Experts of a small language model.
Size: width 256, vocabulary 16264.
Training: a variant of Muon for the experts, 280M tokens, 7975 steps.
Below are experts of layer 3 (counted from 0) of a mixture-of-experts language model. Rows are named router (the router's row for the expert), gate (a neuron's input weights, with its number), up (a neuron's input weights, with its number) and show model dimensions 0-63. Each number is 200 + 30 x the weight over its row's rms, rounded and kept within 0 to 999.
Before each expert's rows: "comes after" lists some tokens at least twice as common just before its tokens as in all text. This comes from a sample of Wikipedia text that the model never trained on. Tokens count by the router's weight.

# expert 78
comes after: " the", " United", "),", ".S", " a", " =\n\n"
router,179,227,238,166,209,176,178,220,226,154,141,194,188,215,156,234,225,242,239,187,234,169,192,208,249,216,152,186,201,185,204,167,178,229,211,274,167,183,207,206,150,221,201,274,256,172,175,164,185,189,170,246,174,249,202,210,181,225,171,234,240,234,220,233
gate0,205,204,213,207,217,193,186,228,229,208,181,170,190,198,203,212,182,222,157,191,240,218,193,203,197,179,263,127,221,182,140,210,198,181,185,183,241,204,167,199,214,218,187,191,201,227,175,194,210,198,190,213,204,173,154,161,144,217,224,240,197,172,216,166
up0,152,162,179,180,175,210,169,156,168,137,231,192,202,246,201,245,261,232,230,251,242,219,249,198,163,211,197,218,195,185,161,201,186,188,168,176,193,241,238,181,258,210,206,219,175,167,270,214,195,186,206,205,226,194,221,230,255,188,251,236,239,218,207,209
gate1,198,162,196,190,193,162,218,167,245,234,117,233,246,262,215,228,205,217,200,236,217,198,150,228,190,185,158,231,208,187,189,193,236,239,169,261,151,158,240,246,203,280,174,228,194,221,232,212,232,229,205,208,180,244,173,212,230,208,183,194,216,178,204,216
up1,190,213,126,178,263,208,231,196,197,173,192,194,259,174,147,224,225,199,213,195,178,192,183,216,194,173,174,190,200,183,236,232,215,192,233,230,168,164,170,216,249,206,197,174,153,197,202,250,196,228,216,259,225,204,202,248,150,190,148,213,241,209,234,160
gate2,198,219,196,208,209,206,173,188,217,170,204,230,199,271,226,138,229,242,196,246,150,202,164,168,196,219,194,250,226,195,238,187,182,208,176,221,222,172,159,177,234,210,209,175,237,207,187,220,223,168,160,221,224,251,224,197,180,212,205,187,202,213,148,205
up2,203,163,183,200,210,158,175,163,161,199,234,250,188,130,192,189,176,244,262,183,202,174,213,170,163,213,187,158,171,201,198,189,131,165,227,157,222,210,218,177,218,243,270,158,163,200,148,158,187,193,220,228,166,111,178,162,239,220,171,239,217,223,218,184
gate3,239,175,200,207,232,199,209,226,138,249,173,171,228,241,235,182,202,205,117,203,210,194,243,276,166,262,164,211,226,146,190,167,183,252,215,184,254,176,170,179,177,246,169,191,207,171,199,183,221,198,240,173,204,203,183,240,241,195,177,180,187,212,234,163
up3,195,197,194,208,169,148,143,240,246,205,243,227,183,190,150,206,188,226,178,170,124,166,197,175,216,193,203,193,213,225,186,195,180,150,225,240,166,228,144,174,194,192,200,155,208,177,230,171,233,218,174,165,222,190,178,192,194,236,209,274,189,175,176,194
gate4,176,184,199,193,217,235,189,236,108,166,244,208,226,223,117,196,188,140,195,202,178,201,250,171,241,198,160,199,213,190,186,192,163,226,233,188,220,211,161,191,186,183,189,265,180,185,185,145,175,172,195,191,210,215,212,149,162,167,205,196,256,171,266,204
up4,188,230,222,205,209,238,223,181,201,220,234,235,185,223,245,211,185,268,227,182,190,210,208,213,191,131,197,233,201,209,196,220,176,184,184,200,222,215,212,186,164,188,229,226,175,284,167,191,205,170,208,235,179,201,201,217,238,231,220,211,168,166,166,137
gate5,176,161,230,183,186,160,176,200,164,153,188,134,186,179,240,215,220,178,243,187,196,197,182,194,215,190,196,202,185,199,223,198,173,209,168,185,175,215,244,238,165,205,249,228,218,218,166,208,267,163,205,157,236,186,225,195,198,156,165,231,162,202,196,230
up5,209,185,189,256,151,166,172,186,199,202,253,212,179,175,159,197,192,185,218,147,185,198,187,193,210,177,229,192,181,156,257,186,263,134,220,177,178,180,209,221,252,201,176,240,176,177,254,176,163,208,232,186,192,220,178,202,235,163,203,195,217,175,203,216
gate6,227,225,204,181,241,218,214,225,139,211,250,167,258,175,201,213,179,189,211,205,229,197,166,139,211,218,153,189,211,215,210,202,221,228,210,176,202,230,165,121,225,200,254,231,272,212,197,163,211,187,229,178,203,175,189,232,215,186,181,180,153,186,202,218
up6,144,228,197,172,177,202,228,199,201,168,194,234,246,222,197,211,190,217,196,233,189,197,178,196,171,210,190,221,209,123,209,187,162,176,154,209,209,237,195,245,170,181,246,257,195,151,197,187,278,218,182,213,211,232,216,212,183,197,189,185,255,211,170,197
gate7,236,185,174,174,147,224,202,157,180,172,237,163,212,260,231,220,205,181,230,195,246,162,235,167,200,162,249,205,247,220,239,201,222,264,164,171,212,246,234,200,248,231,211,184,231,209,230,146,242,167,140,223,201,192,207,249,197,228,232,182,242,191,213,207
up7,176,218,234,201,241,235,189,250,177,196,171,210,151,198,201,190,207,184,220,195,207,199,167,229,208,151,197,180,196,212,205,241,202,141,277,202,197,200,215,204,207,271,176,188,220,189,191,238,168,191,211,221,186,259,152,229,165,239,195,219,147,190,218,229
gate8,160,174,168,213,178,230,194,240,202,196,118,261,234,214,186,219,171,212,190,201,220,241,166,218,170,220,262,206,157,194,186,218,188,210,132,241,259,201,170,183,221,175,161,245,196,184,185,195,245,175,211,198,203,226,156,214,230,227,219,168,199,183,205,203
up8,184,223,211,158,143,222,216,240,257,198,247,213,163,197,160,199,167,238,211,217,201,179,192,220,192,153,202,201,156,217,212,229,193,187,208,217,207,191,171,219,220,207,219,234,211,168,171,207,234,193,228,200,192,177,217,192,235,175,189,210,194,224,185,187
gate9,212,185,231,181,260,169,153,193,195,237,202,206,245,228,165,223,208,222,212,216,211,171,198,197,195,223,185,220,191,213,167,244,189,244,201,219,173,245,243,161,206,239,228,198,184,243,183,221,165,216,186,152,127,238,266,164,156,164,208,185,222,226,217,175
up9,176,211,195,179,236,193,194,180,219,188,182,268,210,253,261,179,250,216,269,190,222,249,213,188,186,197,228,190,219,166,225,219,215,230,190,234,195,198,170,206,182,161,207,168,192,181,184,209,151,183,156,233,249,169,160,188,237,206,162,161,181,171,204,212
gate10,166,232,182,176,165,214,201,222,224,218,147,179,221,253,148,234,158,207,173,179,198,165,158,224,212,159,188,202,204,139,212,212,206,175,181,211,195,217,219,173,202,183,215,173,215,150,193,174,201,188,231,192,174,217,155,244,221,162,182,174,228,235,190,195
up10,181,211,213,181,145,232,215,199,227,230,240,258,213,200,233,190,158,243,185,174,206,171,198,180,211,199,184,181,242,161,181,195,258,217,218,233,166,242,227,181,175,174,225,240,151,150,220,207,208,166,207,189,177,204,204,241,201,176,264,240,221,203,213,186
gate11,209,220,184,158,157,237,223,184,147,183,194,186,238,225,208,211,216,194,224,189,195,169,160,217,243,198,202,202,230,227,186,188,218,194,149,230,158,161,222,236,238,195,182,168,244,227,226,248,198,233,235,171,257,181,210,160,228,179,172,179,167,210,111,233
up11,141,201,204,199,219,204,233,161,153,187,185,177,189,194,191,200,199,146,187,209,194,228,159,218,230,171,115,249,172,211,171,228,232,231,243,154,164,185,162,168,222,228,247,194,203,212,201,218,191,204,192,117,177,143,196,230,249,204,211,147,222,193,160,159
gate12,237,192,233,160,218,215,249,227,187,229,244,176,209,193,226,236,201,193,259,147,207,214,256,235,194,222,235,191,211,191,138,204,185,194,200,229,185,213,224,198,149,135,199,218,191,145,196,204,190,234,255,187,161,227,201,180,182,272,201,189,221,201,265,222
up12,184,195,192,146,175,165,231,148,187,231,168,271,240,234,205,196,292,219,234,228,166,245,233,182,174,169,179,237,152,195,228,226,185,191,180,192,184,209,230,231,210,197,198,226,214,257,220,187,221,238,193,186,178,211,246,177,205,159,266,166,202,209,156,207
gate13,206,207,207,170,217,252,237,214,192,209,222,184,211,189,179,179,238,193,212,256,126,193,203,190,211,240,180,224,202,181,204,160,194,231,164,166,186,229,200,207,186,210,150,214,163,159,216,170,208,206,179,238,208,179,185,198,200,225,220,186,237,259,142,245
up13,268,228,191,219,193,168,194,192,183,252,194,160,199,181,200,210,204,223,244,218,199,196,232,214,224,214,186,211,251,198,218,160,180,183,250,226,201,217,204,190,199,200,184,155,193,237,203,191,189,201,211,221,192,172,209,160,178,177,144,206,200,200,244,240
gate14,189,182,133,169,190,216,188,218,213,245,185,217,154,171,146,163,205,221,192,191,184,207,192,211,181,261,276,181,202,182,221,168,231,181,196,179,230,196,156,218,157,196,212,196,218,194,246,214,188,148,233,201,253,233,156,223,220,231,238,136,146,201,237,221
up14,164,208,230,187,175,212,164,189,201,222,189,194,250,180,252,265,188,208,164,173,252,217,186,194,166,162,201,143,172,208,243,193,181,182,236,221,224,130,210,186,214,237,203,192,199,204,165,220,239,180,167,139,158,243,207,267,148,217,194,232,167,144,199,140
gate15,207,151,185,157,254,236,170,223,209,184,143,204,164,227,215,161,238,208,175,181,228,190,207,151,258,185,129,209,160,246,167,216,215,200,175,199,232,182,223,195,181,238,177,208,219,188,245,166,190,190,216,265,256,269,198,135,219,147,199,178,174,225,189,183
up15,187,218,179,130,184,228,218,206,268,188,197,237,187,176,191,201,160,153,200,225,186,182,228,183,228,177,181,212,193,177,158,252,149,194,182,237,209,245,216,219,201,209,211,203,237,168,199,210,170,263,209,170,203,229,238,154,252,171,224,171,225,183,159,192
gate16,203,213,192,166,211,227,169,193,161,220,215,168,161,220,141,169,192,156,150,256,173,255,214,168,229,166,161,192,166,177,271,230,195,216,198,133,196,193,177,132,242,218,204,209,221,204,194,203,204,208,225,203,200,183,252,168,128,185,277,227,196,186,274,195
up16,225,187,152,198,194,213,202,220,196,192,165,236,203,229,149,225,200,218,174,208,245,212,212,241,249,190,175,185,193,155,237,227,203,184,256,197,207,174,219,235,185,199,198,201,195,188,230,204,232,250,203,221,211,210,237,230,155,208,198,220,192,277,238,232
gate17,170,289,225,205,218,181,179,181,191,180,96,268,211,233,137,188,167,182,228,231,175,208,160,288,155,145,174,177,219,183,202,228,179,176,224,215,175,178,232,191,217,218,210,164,206,168,188,254,205,122,198,220,225,160,187,205,219,196,221,236,158,209,202,204
up17,218,191,156,181,186,133,219,212,189,162,146,158,175,166,206,207,214,212,161,212,186,206,185,222,188,177,158,155,217,131,206,199,156,172,188,217,230,195,252,193,166,200,237,201,181,254,217,224,208,171,193,218,192,158,218,194,231,204,275,182,233,178,191,212
gate18,217,191,174,170,223,176,185,208,260,236,214,165,204,221,190,230,187,219,222,220,210,247,201,160,187,183,149,244,215,184,246,208,196,180,176,221,172,176,194,216,224,228,194,213,183,217,177,174,174,165,196,195,172,162,238,235,213,162,191,158,145,145,223,193
up18,210,213,186,190,225,237,201,223,212,198,166,221,236,190,212,268,196,167,217,229,201,219,155,186,230,242,205,157,207,201,234,223,156,162,175,169,182,244,148,181,165,156,158,150,217,215,154,221,231,216,160,222,159,280,234,212,212,231,191,197,190,179,219,157
gate19,165,138,180,198,243,138,161,206,223,140,203,192,223,191,181,160,229,212,160,211,182,207,197,201,162,116,224,231,174,102,160,184,189,228,167,190,183,247,210,233,158,170,217,182,231,202,228,187,163,198,178,220,201,188,198,188,212,203,204,209,250,223,193,225
up19,218,263,206,262,214,188,249,181,235,183,170,248,136,179,183,212,134,220,242,159,255,202,201,175,181,143,216,244,227,196,218,217,199,203,193,179,201,199,200,202,207,191,210,250,212,170,244,170,224,181,195,177,178,182,229,253,229,167,170,229,181,228,204,184
gate20,200,158,173,204,252,246,172,155,195,221,186,238,143,242,238,167,163,191,179,278,203,176,169,157,235,194,188,215,196,234,200,208,206,230,200,163,181,196,164,189,204,192,211,155,226,206,217,172,230,215,211,206,208,222,211,248,198,161,235,164,231,286,208,189
up20,193,213,213,221,175,168,208,169,196,173,230,211,202,197,174,242,224,170,211,298,189,197,207,176,211,209,124,174,189,217,188,185,229,203,201,207,173,210,186,174,214,223,136,190,234,163,250,200,199,208,161,198,212,231,195,191,198,197,201,201,204,176,221,247
gate21,188,198,198,209,251,189,185,190,163,180,122,187,219,190,213,186,199,191,187,143,201,198,197,217,207,171,217,177,203,182,180,207,206,223,196,190,242,183,225,197,227,167,218,231,159,178,163,206,167,178,203,267,210,220,164,192,160,141,183,260,162,226,138,223
up21,158,210,239,186,194,225,218,195,229,181,177,193,176,237,201,244,232,194,196,218,200,225,217,208,149,212,241,240,193,182,221,181,163,247,202,235,165,151,165,190,177,230,220,215,210,213,216,216,264,177,174,232,149,200,176,209,206,246,231,190,189,165,226,215
gate22,272,200,208,213,269,222,218,236,205,214,182,202,151,146,244,209,167,206,211,210,239,206,224,165,219,180,178,196,192,217,195,206,216,247,252,241,218,133,171,243,243,206,185,192,175,179,202,203,189,170,189,206,140,217,221,209,206,164,236,170,219,186,181,197
up22,219,255,200,189,183,180,215,228,171,227,204,208,216,228,219,203,200,199,183,205,233,203,218,236,211,238,199,224,213,179,232,211,226,211,145,207,147,195,201,171,181,214,265,179,211,193,182,201,203,209,170,189,151,193,312,137,155,220,147,211,211,204,199,183
gate23,189,196,212,179,184,200,188,150,251,200,234,199,201,200,198,225,213,211,191,213,249,188,197,205,234,211,241,165,187,207,268,230,210,175,228,197,175,170,181,207,206,237,158,177,178,245,202,210,170,200,173,218,243,233,188,148,220,267,192,159,180,181,190,162
up23,234,253,258,249,151,188,218,231,192,168,200,217,191,240,227,181,249,199,192,231,167,174,244,221,189,169,209,233,220,227,206,196,217,187,160,222,174,188,166,210,253,182,208,206,158,186,172,229,204,205,198,208,166,192,194,200,212,240,181,165,211,192,143,237
gate24,212,160,168,281,233,215,186,176,202,239,221,187,177,245,166,219,250,219,214,211,201,178,212,195,258,249,140,223,207,219,169,200,204,195,187,217,197,191,180,212,241,211,206,249,217,186,165,220,187,165,231,199,185,186,253,227,184,188,225,256,241,164,206,174
up24,222,206,206,181,202,186,164,226,198,215,211,128,190,118,215,166,171,198,227,166,210,156,161,184,167,214,213,174,200,194,176,171,204,237,160,255,171,230,242,233,150,205,193,224,163,188,219,214,214,216,130,218,183,180,195,200,169,142,215,183,184,190,176,193
gate25,186,191,200,222,222,185,180,183,172,159,222,193,216,245,172,212,194,217,241,210,229,193,155,201,184,182,279,131,209,236,238,175,173,252,187,167,221,156,215,229,223,199,192,186,194,184,218,247,196,228,197,259,210,156,174,204,212,173,222,193,210,258,186,255
up25,159,197,193,145,205,212,196,126,212,168,207,236,220,169,126,237,183,201,230,207,186,135,214,192,192,250,184,197,162,181,194,223,196,213,186,172,183,204,200,210,190,208,172,172,226,186,264,140,188,189,190,212,170,195,190,186,238,151,227,155,220,209,180,208
gate26,196,233,208,201,210,186,197,231,231,218,180,199,192,207,236,193,179,206,195,180,239,215,223,194,207,177,219,233,192,238,263,213,224,211,204,173,222,176,202,198,224,205,234,160,258,234,198,183,175,249,157,222,223,229,192,166,187,262,177,201,209,192,237,193
up26,221,218,168,199,145,243,206,229,161,207,226,188,188,196,226,215,230,220,231,210,217,141,204,155,253,191,209,179,251,235,187,196,222,233,211,183,193,190,216,179,172,144,210,139,162,214,222,144,200,172,174,234,281,254,231,173,207,205,182,180,172,266,142,202
gate27,208,175,183,147,213,274,219,209,218,252,167,211,232,247,143,202,193,214,169,221,180,206,214,174,199,171,217,234,204,224,240,203,171,191,221,151,199,188,141,196,220,199,200,243,229,221,205,198,198,198,184,153,182,254,168,240,218,201,150,162,182,182,211,192
up27,237,256,170,226,212,226,234,162,167,243,139,214,200,206,258,198,137,179,118,233,177,166,197,180,179,237,148,183,219,191,194,262,223,175,180,226,214,234,167,175,178,179,227,175,189,169,225,214,178,157,208,165,168,241,227,239,152,163,224,231,182,225,207,236
gate28,193,188,196,196,188,157,207,161,193,209,182,162,214,202,182,253,226,203,244,232,169,203,179,227,230,163,245,212,183,263,233,204,148,183,224,151,227,190,211,199,194,184,212,189,171,234,158,230,196,267,194,215,179,193,186,204,203,205,142,164,174,189,201,209
up28,249,151,267,175,146,131,173,190,187,146,238,234,205,187,176,193,182,159,144,202,227,245,198,233,153,228,175,215,184,153,183,192,228,237,210,198,186,253,232,167,201,188,194,184,161,141,180,131,229,196,187,201,171,193,209,171,219,201,254,219,200,218,176,192
gate29,214,237,174,227,167,164,187,220,190,233,199,214,244,179,166,209,151,165,144,152,226,172,171,302,197,192,243,183,206,195,212,236,213,234,228,221,232,175,203,200,178,224,199,145,195,207,175,188,214,176,233,134,188,197,236,193,221,193,218,213,203,223,232,223
up29,188,208,224,245,201,137,168,188,179,253,178,178,232,196,229,223,219,216,220,213,210,162,201,177,236,204,219,229,149,207,241,204,203,218,206,217,188,166,164,222,166,194,200,144,161,236,209,209,193,170,145,183,179,219,166,251,229,222,248,221,222,253,190,245
gate30,192,192,181,178,162,214,179,230,200,177,186,180,268,176,198,186,170,169,163,239,201,208,179,174,132,200,197,208,212,130,180,198,193,173,183,109,208,192,173,204,242,169,168,210,275,203,186,217,174,205,133,256,192,194,180,189,181,208,181,226,179,210,146,253
up30,178,222,163,205,248,162,212,217,178,199,150,218,241,235,228,213,160,193,159,189,205,192,174,186,170,250,205,198,204,228,201,192,219,201,158,168,202,220,172,231,233,186,218,168,256,162,224,181,202,166,184,198,235,285,191,240,109,185,180,195,186,229,180,180
gate31,239,198,222,233,213,173,171,156,234,214,184,234,158,253,193,212,222,186,206,208,183,279,218,173,177,191,222,216,203,183,249,182,210,202,188,250,242,155,210,171,151,159,239,198,183,216,184,159,185,168,194,220,178,217,203,189,209,196,177,184,183,221,196,181
up31,235,168,182,203,241,171,211,257,205,173,169,208,244,210,123,177,210,142,170,209,176,157,178,234,202,182,223,183,228,232,147,228,173,225,186,231,202,208,207,215,226,215,130,206,162,224,189,220,181,156,191,210,237,134,239,184,184,224,179,231,240,218,208,202
gate32,182,135,198,206,219,164,186,211,219,208,236,218,231,187,184,187,151,235,187,155,186,200,221,180,190,219,252,185,209,174,180,182,208,198,221,282,223,269,229,239,251,186,189,206,166,235,241,167,144,222,212,169,209,233,197,134,175,139,210,183,187,218,264,216
up32,163,173,219,184,233,167,204,214,166,207,213,164,177,213,249,235,238,195,177,246,181,132,174,191,222,169,179,209,208,291,188,160,199,143,174,160,196,220,212,160,279,196,203,172,146,181,158,204,184,182,222,216,215,177,202,230,206,201,148,191,170,181,234,194
gate33,256,175,224,144,231,181,147,241,185,210,182,203,149,169,174,220,230,215,201,188,197,200,205,177,214,205,253,184,230,203,204,213,206,175,215,198,200,211,203,192,215,227,236,172,172,192,143,290,208,229,221,165,263,269,226,227,202,210,196,206,184,181,209,205
up33,219,204,168,237,154,228,214,197,193,280,226,159,188,188,232,185,236,126,199,209,251,146,207,205,212,166,181,250,221,146,208,158,181,209,218,222,221,99,216,222,232,165,209,160,192,205,149,121,192,173,217,233,167,155,204,185,212,230,176,219,169,154,237,169
gate34,176,174,155,226,253,207,198,197,204,200,189,235,211,200,249,184,163,244,195,221,209,237,228,243,188,193,163,203,195,165,238,191,209,252,202,192,177,188,143,191,171,122,264,190,195,203,205,174,223,161,163,210,155,235,178,224,242,162,185,211,232,210,200,204
up34,196,153,236,179,220,187,191,246,213,175,168,174,236,201,183,208,216,154,204,161,195,203,171,197,192,192,199,183,213,243,207,162,216,173,218,216,200,139,200,186,167,239,192,119,139,173,202,178,205,253,207,210,175,200,184,203,161,164,206,222,205,180,216,207
gate35,193,215,246,188,175,185,218,195,166,243,194,258,207,220,202,205,193,181,202,186,226,194,171,171,234,212,200,212,232,198,184,212,151,146,219,246,175,255,246,194,159,168,160,165,233,208,204,155,213,189,194,218,169,211,251,130,183,199,202,243,238,207,181,135
up35,269,237,165,214,155,185,173,221,194,199,225,153,232,228,169,198,211,167,176,169,169,224,207,229,221,212,176,251,189,193,181,256,212,203,217,198,178,152,143,185,208,198,217,157,215,169,161,201,195,198,210,217,130,157,182,153,204,225,257,188,249,165,239,189
gate36,170,157,192,243,186,196,190,206,190,124,198,205,159,210,146,182,204,158,215,174,184,184,124,221,203,261,180,213,195,168,229,200,215,184,206,247,205,212,216,291,183,220,193,201,215,173,208,196,183,187,204,187,199,235,146,206,236,173,245,189,168,206,168,178
up36,236,188,202,203,175,185,191,219,240,145,202,182,164,182,182,218,176,201,203,202,210,187,188,146,162,222,226,130,201,203,192,206,178,196,216,130,163,140,180,188,192,178,181,195,194,182,157,189,175,164,179,152,166,146,246,168,186,163,254,160,155,200,229,207
gate37,230,194,237,202,103,262,171,203,221,171,212,185,169,170,184,247,235,150,234,223,194,178,212,195,199,216,204,225,222,213,174,241,221,212,214,147,148,220,192,197,169,222,228,213,186,206,224,208,243,238,198,254,183,270,194,153,152,230,192,193,192,206,252,191
up37,199,188,244,189,195,192,184,175,201,194,209,201,192,191,181,273,216,172,158,215,185,202,196,177,190,185,208,191,167,207,270,208,191,229,183,151,180,181,227,180,158,144,237,238,187,238,186,163,159,195,203,180,188,275,164,143,174,224,204,231,197,203,233,188
gate38,191,211,175,190,208,161,195,165,202,176,200,218,181,176,255,163,237,199,176,213,216,192,199,252,247,204,109,182,197,207,240,232,184,212,205,244,176,152,213,185,205,140,207,203,226,213,235,117,172,197,168,180,177,184,247,208,239,241,237,136,236,215,169,179
up38,220,125,124,219,146,174,194,206,194,176,162,171,185,209,212,195,148,140,188,207,203,180,109,245,247,206,229,155,224,228,247,215,218,191,213,193,193,175,266,188,230,195,198,173,153,184,203,184,222,241,200,182,192,201,194,186,199,160,169,222,152,213,216,155
gate39,213,189,185,230,196,194,187,201,219,183,172,237,204,193,208,201,238,217,213,240,198,166,184,225,196,153,219,186,147,225,215,206,215,244,224,212,176,275,216,157,241,206,160,208,131,257,159,197,193,190,154,211,189,201,236,181,199,225,159,246,222,143,245,191
up39,161,175,206,191,234,206,234,222,206,150,200,210,190,191,151,209,152,160,133,261,210,218,191,178,231,199,174,235,185,162,203,215,210,220,217,196,235,189,170,269,193,199,232,192,203,171,210,180,192,247,228,158,207,227,158,198,191,258,258,215,215,250,187,172
gate40,176,190,199,234,241,179,170,208,142,185,161,158,178,138,211,212,157,180,201,177,216,199,166,206,211,235,192,211,171,193,205,204,193,196,180,168,205,211,226,190,206,229,229,245,220,187,157,231,254,198,170,207,126,161,248,213,223,181,200,216,219,239,211,222
up40,162,231,162,218,200,215,205,265,169,262,231,224,159,201,201,195,166,245,182,185,229,220,226,257,193,198,231,163,136,262,213,165,162,240,228,183,176,201,191,241,190,212,192,141,191,225,163,207,199,261,248,173,171,173,175,179,235,187,179,216,232,213,180,223
gate41,173,184,182,170,205,165,239,235,199,250,223,167,199,222,188,191,173,209,181,239,229,193,179,186,182,207,193,182,233,216,271,188,171,211,218,188,139,137,167,177,229,152,169,192,212,170,191,160,258,213,265,175,199,232,182,196,235,244,204,210,221,189,212,220
up41,194,198,224,212,195,211,204,199,201,176,169,190,208,252,210,152,212,180,171,192,152,294,235,197,202,172,188,265,188,216,177,164,224,238,204,159,198,254,186,208,248,187,180,208,232,256,243,193,198,156,226,204,257,197,214,211,139,246,167,162,183,198,196,226
gate42,225,187,177,187,130,176,189,265,183,174,194,171,200,174,235,208,187,262,216,157,199,163,217,170,209,194,160,227,229,164,168,250,225,183,184,129,235,244,227,181,224,192,204,207,162,167,220,164,169,226,172,180,253,209,239,180,196,178,202,222,219,227,193,194
up42,179,184,167,196,202,198,202,216,211,239,204,158,211,185,190,240,218,248,233,212,173,223,230,175,155,204,174,194,230,170,223,144,160,272,219,253,222,235,178,178,172,129,186,170,182,168,210,193,175,221,220,194,227,201,235,246,196,174,168,259,183,212,176,177
gate43,161,166,177,145,172,162,246,205,149,170,174,211,235,221,181,176,198,192,190,183,188,216,170,189,160,126,177,173,172,243,190,200,240,200,221,209,121,192,200,154,178,178,202,238,195,223,197,183,174,237,158,223,232,174,199,167,180,143,193,157,186,180,238,165
up43,170,121,205,198,175,199,235,166,164,192,185,228,195,225,227,205,168,218,190,204,184,175,166,171,206,171,233,197,151,232,183,199,206,186,211,226,199,172,164,209,203,212,222,171,227,227,172,222,191,217,199,217,225,171,123,204,221,212,165,178,114,245,227,243
gate44,170,152,185,210,232,222,175,206,178,174,173,199,215,261,200,192,234,255,173,181,216,183,190,138,230,107,181,197,266,193,193,169,190,216,187,182,172,169,240,188,190,183,235,209,188,239,255,253,245,146,192,186,257,194,206,217,163,193,166,197,188,162,214,226
up44,207,218,179,194,240,213,241,198,195,187,212,193,216,243,242,191,233,216,197,199,229,194,184,191,169,211,259,148,216,229,221,209,151,209,222,209,205,196,204,209,208,200,150,181,128,203,198,170,262,234,207,208,193,187,222,189,160,244,137,228,163,181,138,188
gate45,190,185,198,169,159,235,227,236,197,245,238,145,189,153,253,174,242,196,173,167,197,172,175,265,258,227,198,205,184,196,168,222,212,183,222,209,227,174,185,190,214,208,191,222,217,230,216,198,187,192,200,271,251,155,161,166,161,211,189,185,144,234,141,185
up45,191,116,206,230,191,217,203,215,218,171,198,222,199,189,231,181,193,183,168,185,207,186,155,196,173,182,213,177,223,233,153,190,209,208,233,195,200,257,187,218,235,184,187,173,200,166,221,204,146,205,181,210,198,226,180,224,154,199,170,204,181,241,243,247
gate46,175,195,184,178,178,185,217,192,210,223,185,214,197,125,154,193,144,149,224,165,196,160,250,199,191,242,182,194,231,184,206,163,296,225,202,193,178,194,210,205,142,188,148,208,144,208,220,201,218,199,216,184,163,189,231,219,210,145,192,246,249,220,216,203
up46,239,205,156,227,218,194,182,201,170,201,213,199,166,179,129,236,181,190,254,192,207,175,198,213,200,208,254,145,156,207,214,203,171,169,258,218,173,172,222,237,176,254,176,187,119,165,182,183,202,209,233,236,176,186,207,212,233,217,225,186,174,262,185,167
gate47,236,248,186,228,206,225,217,251,231,183,142,207,193,179,221,207,200,198,207,226,185,270,173,241,190,242,201,187,203,209,186,191,245,212,217,169,245,183,214,227,251,189,160,116,195,181,155,200,243,231,219,221,205,225,205,206,194,210,192,180,232,167,171,192
up47,176,219,155,132,213,218,250,215,210,187,212,202,181,233,222,188,250,217,211,249,170,182,186,229,183,192,167,214,219,271,218,181,245,206,210,149,161,154,184,255,157,206,141,185,220,205,201,226,198,241,187,243,165,242,238,262,162,198,187,217,225,207,200,186
gate48,219,192,195,233,210,164,230,257,163,129,209,191,197,217,125,236,209,210,243,194,202,222,207,237,241,206,184,209,144,209,209,196,239,226,220,219,217,223,161,178,243,190,210,229,195,221,165,205,191,186,193,229,227,152,176,190,188,154,200,176,197,186,228,155
up48,273,266,186,220,179,189,217,247,212,225,208,150,207,225,226,210,224,259,189,173,172,202,180,178,251,187,207,160,156,174,212,174,176,194,275,209,230,229,260,188,231,226,224,216,179,208,193,182,160,207,231,149,197,170,235,176,199,184,169,195,256,163,203,229
gate49,228,187,231,241,206,184,191,200,171,136,187,185,264,197,175,151,183,162,150,178,224,226,266,235,174,232,230,173,215,184,196,223,192,193,193,238,189,217,240,148,269,228,193,214,184,166,219,187,205,182,209,224,210,178,226,201,186,167,208,247,197,227,244,190
up49,179,207,174,126,145,230,196,153,197,175,162,207,165,204,212,179,230,249,191,170,182,217,243,224,148,184,231,201,163,189,208,177,266,217,234,179,184,201,193,189,208,202,196,268,223,184,233,151,211,238,229,185,203,188,216,156,214,201,249,252,223,204,255,182
gate50,160,175,170,218,218,193,145,197,217,138,219,224,169,173,166,178,205,223,237,195,159,182,212,188,211,178,107,190,145,164,213,180,212,243,250,193,167,246,177,238,235,215,256,196,209,238,167,185,166,147,234,190,208,178,190,231,233,180,206,208,142,185,189,179
up50,203,176,211,215,175,196,206,199,188,200,194,190,209,225,229,213,200,148,131,214,179,198,209,158,173,191,184,191,133,192,222,206,181,174,250,147,193,210,226,235,189,172,199,185,230,216,148,232,236,204,225,177,195,241,146,208,141,149,236,194,149,160,246,225
gate51,203,266,180,192,231,231,195,235,175,221,200,213,172,174,169,178,196,174,190,249,191,203,199,154,196,202,199,177,205,168,175,243,219,201,178,198,199,217,197,222,229,209,171,175,164,220,140,182,176,150,231,208,201,174,227,207,189,154,223,242,206,184,262,187
up51,206,239,196,145,199,253,178,246,245,187,224,197,226,196,194,161,175,212,178,217,197,218,184,174,218,207,203,179,224,263,164,159,217,201,202,214,176,171,159,187,163,244,217,198,227,242,197,196,200,171,237,270,187,191,252,188,147,205,216,210,189,146,166,213
gate52,243,253,134,170,203,217,207,209,204,227,213,152,191,141,161,200,199,201,183,222,229,192,195,222,172,170,221,207,252,185,231,193,195,221,180,244,196,167,207,195,177,204,249,239,199,164,224,203,217,243,174,182,266,205,223,216,202,183,167,181,212,241,238,220
up52,180,226,209,228,153,225,195,181,138,191,192,191,171,254,201,189,232,242,216,228,204,260,252,186,174,242,208,174,171,190,168,245,194,211,224,206,240,220,192,172,205,173,191,166,222,186,220,193,175,207,163,244,138,214,207,208,221,189,236,199,193,193,200,192
gate53,163,271,233,190,242,191,180,203,171,243,223,194,234,200,206,227,194,170,226,189,204,179,109,207,197,246,188,197,221,197,197,208,198,162,209,189,250,180,228,219,174,180,207,188,205,190,237,213,174,152,181,229,208,237,173,194,130,198,173,173,200,163,172,153
up53,218,206,244,216,261,197,181,168,226,230,155,220,206,218,234,186,169,234,223,223,214,186,244,204,201,196,193,196,194,178,203,190,206,226,196,243,221,181,165,253,179,179,108,175,228,160,171,200,254,132,247,168,219,215,192,193,209,192,209,235,229,242,226,197